Below are experts of layer 8 (counted from 0) of a mixture-of-experts language model. Rows are named router (the router's row for the expert), gate (a neuron's input weights, with its number), up (a neuron's input weights, with its number), down (a neuron's output weights, with its number) and show model dimensions 0-95. Each number is 128 + 32 x the weight over its row's rms, rounded and kept within 0 to 255.
Before each expert's rows: a language model's description of what the expert responds to. This comes from a sample of Wikipedia text that the model never trained on.

# expert 2
Description: Latin-root word middles
router [109 151 112 175  93 156  87 201 171 156 181 129  82  85 166 117 109 123 161 107 120 156 111 228  72 140 111 131  86 133 126 122  99 100 147 125 108 194 112  86 104 174 129 131 118 169 174 144  78 158 112 127  94 165 175 153 138 130 140 151  90  92 107 147 186 169  73 144  98 158  86 114 105 128 116 132 145 144 159 138 118 136 148 194 148 115  86 132  85 135  71 141 110 143 115 128]
gate0 [113 130 140 173  74 171  92 190 153 164 130  82 114 106 149 144 143  98 167  56 124 180 144 175 110 104 136 106 124  64  92 109 120  92 160 172  92 204 132  98  74 173 125 157 102 145 170 123 132 142 128 113 129 177 137 147 138 106 121 168 132  95 155 131 142 145 112 176 112 176 106 182 127 212 114 165 133 143 139 142 155 125 139 124  95  91  66 137 180 116 141 171 164 114 120 110]
up0 [153  79  94 120 144 148  89 130  95 163  81 137 172 110 131 106 114 127 115 111 146 134 144 128 108 112  78 145 207 120 162 152 131 114 165 117 137 229  59 131 121 112  82  63 165 103  93 170 121 131  89 169 116  77  82 167 105 108  78 135 132 127 134 151 179  64 112 135  83 113 121 145 101 186 116 127  95  80 118  71 114 105 161  94 102  99 123 150 107 148 117 138 131 145 142  75]
down0 [206 115 105 100 158 144 105 106 161 104  88 181 134 144 121  84 150 148 108  57 107  95 103 139 134  88 107 118 139  75 157 148 119 122 118 150 183 163 144 135 154 119  91 107 112 136 164 102  94 189 187  98  98 133 133 131 134 167 128 122 132 107 142  63 140  69 117 125  96  78 196 132 144 134 115 162 111 112 101 128 185 167 140 115 105 124  62 143 128  82 197 138  65 101  92 109]
gate1 [127 117 129 136 104 178 116 146 121 144 173 158 113  89 165 131 132 162 128 186 101  80 156 196 139  69 144 167 133 126 156 137 172 146 104  98 154 130 154  67 140 146 126 139 120 146  99 124 105 150 151 146  40 148 134 162 145  83 125 186 117  85 147 167 171 162  73 101 110 179 174 131 150 102 146 144  60 118  60 160  99  69 146 124  94 105  68 118 137 105 115 119 120 168 115 154]
up1 [ 67 135 100 135  66 117 119 158 119 154  98 100 171 133 164 126 137 146 157 142 153 177  96 133  78 135  91 159  95 146 144  46 127 124 101 129 147 109  95 115 181 118 123 106 184  88  84 108  73 111 108  71 100 164 147 118 112 128 161 162 108  95  61 143 202 144 153 149 169  76 126 169 141 124  49  89 127 121 122 134 135 130 137 153 173 147  76 130 112 142 118 185 111 163 149 151]
down1 [144 106 133  95 175 164 140 105 105 146 166  85 110 134 159 171 122 137 176 159 127 152 126 161 124 124  95 188 138 171 199  71 124 124  80 127 133 132 147 163 139 199 161 162 155  93 130 159 138  87  89  96 129 103  96 180 120  76  81 127 179  99  86 153 156 104 129  82 164 118 144 118 122 185  91  64 137 109  93 117 115 129  99 138 144 154 175  86  68 100 146  93 114 178 131  93]
gate2 [143 150 152 150 140 148  85 153 134 158 152 141 127 122 177 161 116 149 163 149 177 165 131 152 126 132 131 141 128  78 125 137 106 120 180 123 146  97  63 125 154 136 123 164 139  93 163 113 101 182 146 133 126 137 202 151 131 134  97 141 140 142 154  86 190 168  64 142  45  88 135 187 179 233 126 160 165 107 155 131 109 124 137 188 165 126  99  99  78 109 125 145 113 164 109 140]
up2 [106 135 147 106 138 122 126  88 128 128 111 181 104 113 162 174 137 228  67 153 147 140 120 143  98 142 131 132 130 117 124 113 138 180 138 128 146 120 105  67 107 161  81  86  77 143 137 152 135 125 151  86  98  78 139 149  64 149 150 119 104 201 185  84 125 182 164 121 138 140  51 134 125 186 169  98 105 111 136 128 138 172 129  88 178 104 132  98 117 159 122  90  88 115 111  76]
down2 [119 135 145 180 117  83 105 152  86 164 115 126  81 169 146 121 149 220 133  59 148 106 106 134 102 124 132 134 160 173 149  86 156  91 130 107  92  75 147  97 105 107 191  85  55 129 136 148  85 138 134 102 121 173 110 193 120 128 212 139 123 169 178  93  95 138 167 148  88 137 107 111 101  92 164 133 122 147  87 139 132 168 109 103 127  82 104 140 142  83 117 113 147 151 113 100]
gate3 [ 59 183 161 176 118 148 117 167 132 165 125 118 102 103 136 137  91  86 171 144 131  71 149 194 124 106  82 117  93 111  73 135 135  99 126  95 133 166  64  99 143 134 104 153  87 162 154 128  95 157 121 146 155 155 169 182 144 101 114 177 132 146 132 105 194 123 138 137 108  91 129 142 162 160 152 179  96 119 134 147  80 173 134 161 159 105  51 123 105 197  82 148 110 153 142 115]
up3 [ 93 159  81 157 119 193 178 138  76 107 200 179 163 120 118 167 136 106 166 150  91  95 169 158 167 140 109  72 175  93 119 156 113 167 108 134 135 159  85 118 135 137 158 149 184 120 158 120 117 102 136 139 128 140 105 114 146 117 137 121 130 156 123 161 105 180 113 152 125 163 177 113 122 182  30 189 136 193 101 132 125 121 172 120 136 117 125 161 122 125 191 164 152 136 170 131]
down3 [115 127 173 213  56 113 138 142 117 161 148 145  68 126 166 164 140  97 121  86 119 183 171 192 145 154 128 103 143 132 128 131 130 161 126 149 103 135 133 142 137  96 103 172  25 121 148  64 181 110 125 112 106 134  76 134 133 140 141  95 119  61 129 129 124 149  83  89 112 150 166 127  98 124 135 161 180  73 148 146  96 139 148 184 134 138 113 117 125 132  77 170 136 132 184 121]
gate4 [ 62 157 143  97 110 189  72 172 108 118 178 155  85 126 138 138 130 184 162 119 142 130 117 152 155 131 117  71 139 111 128 138 172 118 173 153  56 165 109 123 114 151 122 150 197 129 128 135 105 171 133 152 148 179 189 157 145  87 127 133 139 152 132 152 108 150 123 169 120 126 133 202 121 141 157 132 124 114 148 126  73 155 120 136 102  71 133 133 160 204  89 130 111 190 141  55]
up4 [ 75 110 149 107 120 102  97  98  97 154 119 114  93 157  41 137  64 102 156 153 136 121 113 113 155 151 167 138 138 169 149 150 179 111  92 137 137 120 155 127 162  94 111 171 172 113 148 118 147  97 109 131 147 150 183 171 141 142 151 177  83 111  82 116 169  87 116 114 146 197 128 191  97 119 192 135 123 135 179 143 126 146 148 139 140  66  56 106 156 131  93 154  97  89 127 188]
down4 [194 152 143  91 117  89 124 108 135 149 186 146  74 145 134 105 137 148 124 176 163  97  86  95 169 154 152 102 122 168 117 135 108 233 111  83 103 161 137 107 188 160 136 179 105 142 149  89 164 115 127  92 188  91 117  80 105 131 134 144 137 137  95 150 100 124 166 188 121 154 168 160  95 139  92 137 110  75 157  93 133  95 145  89 125 135 113 115 123 128 104  61 158  79  96 124]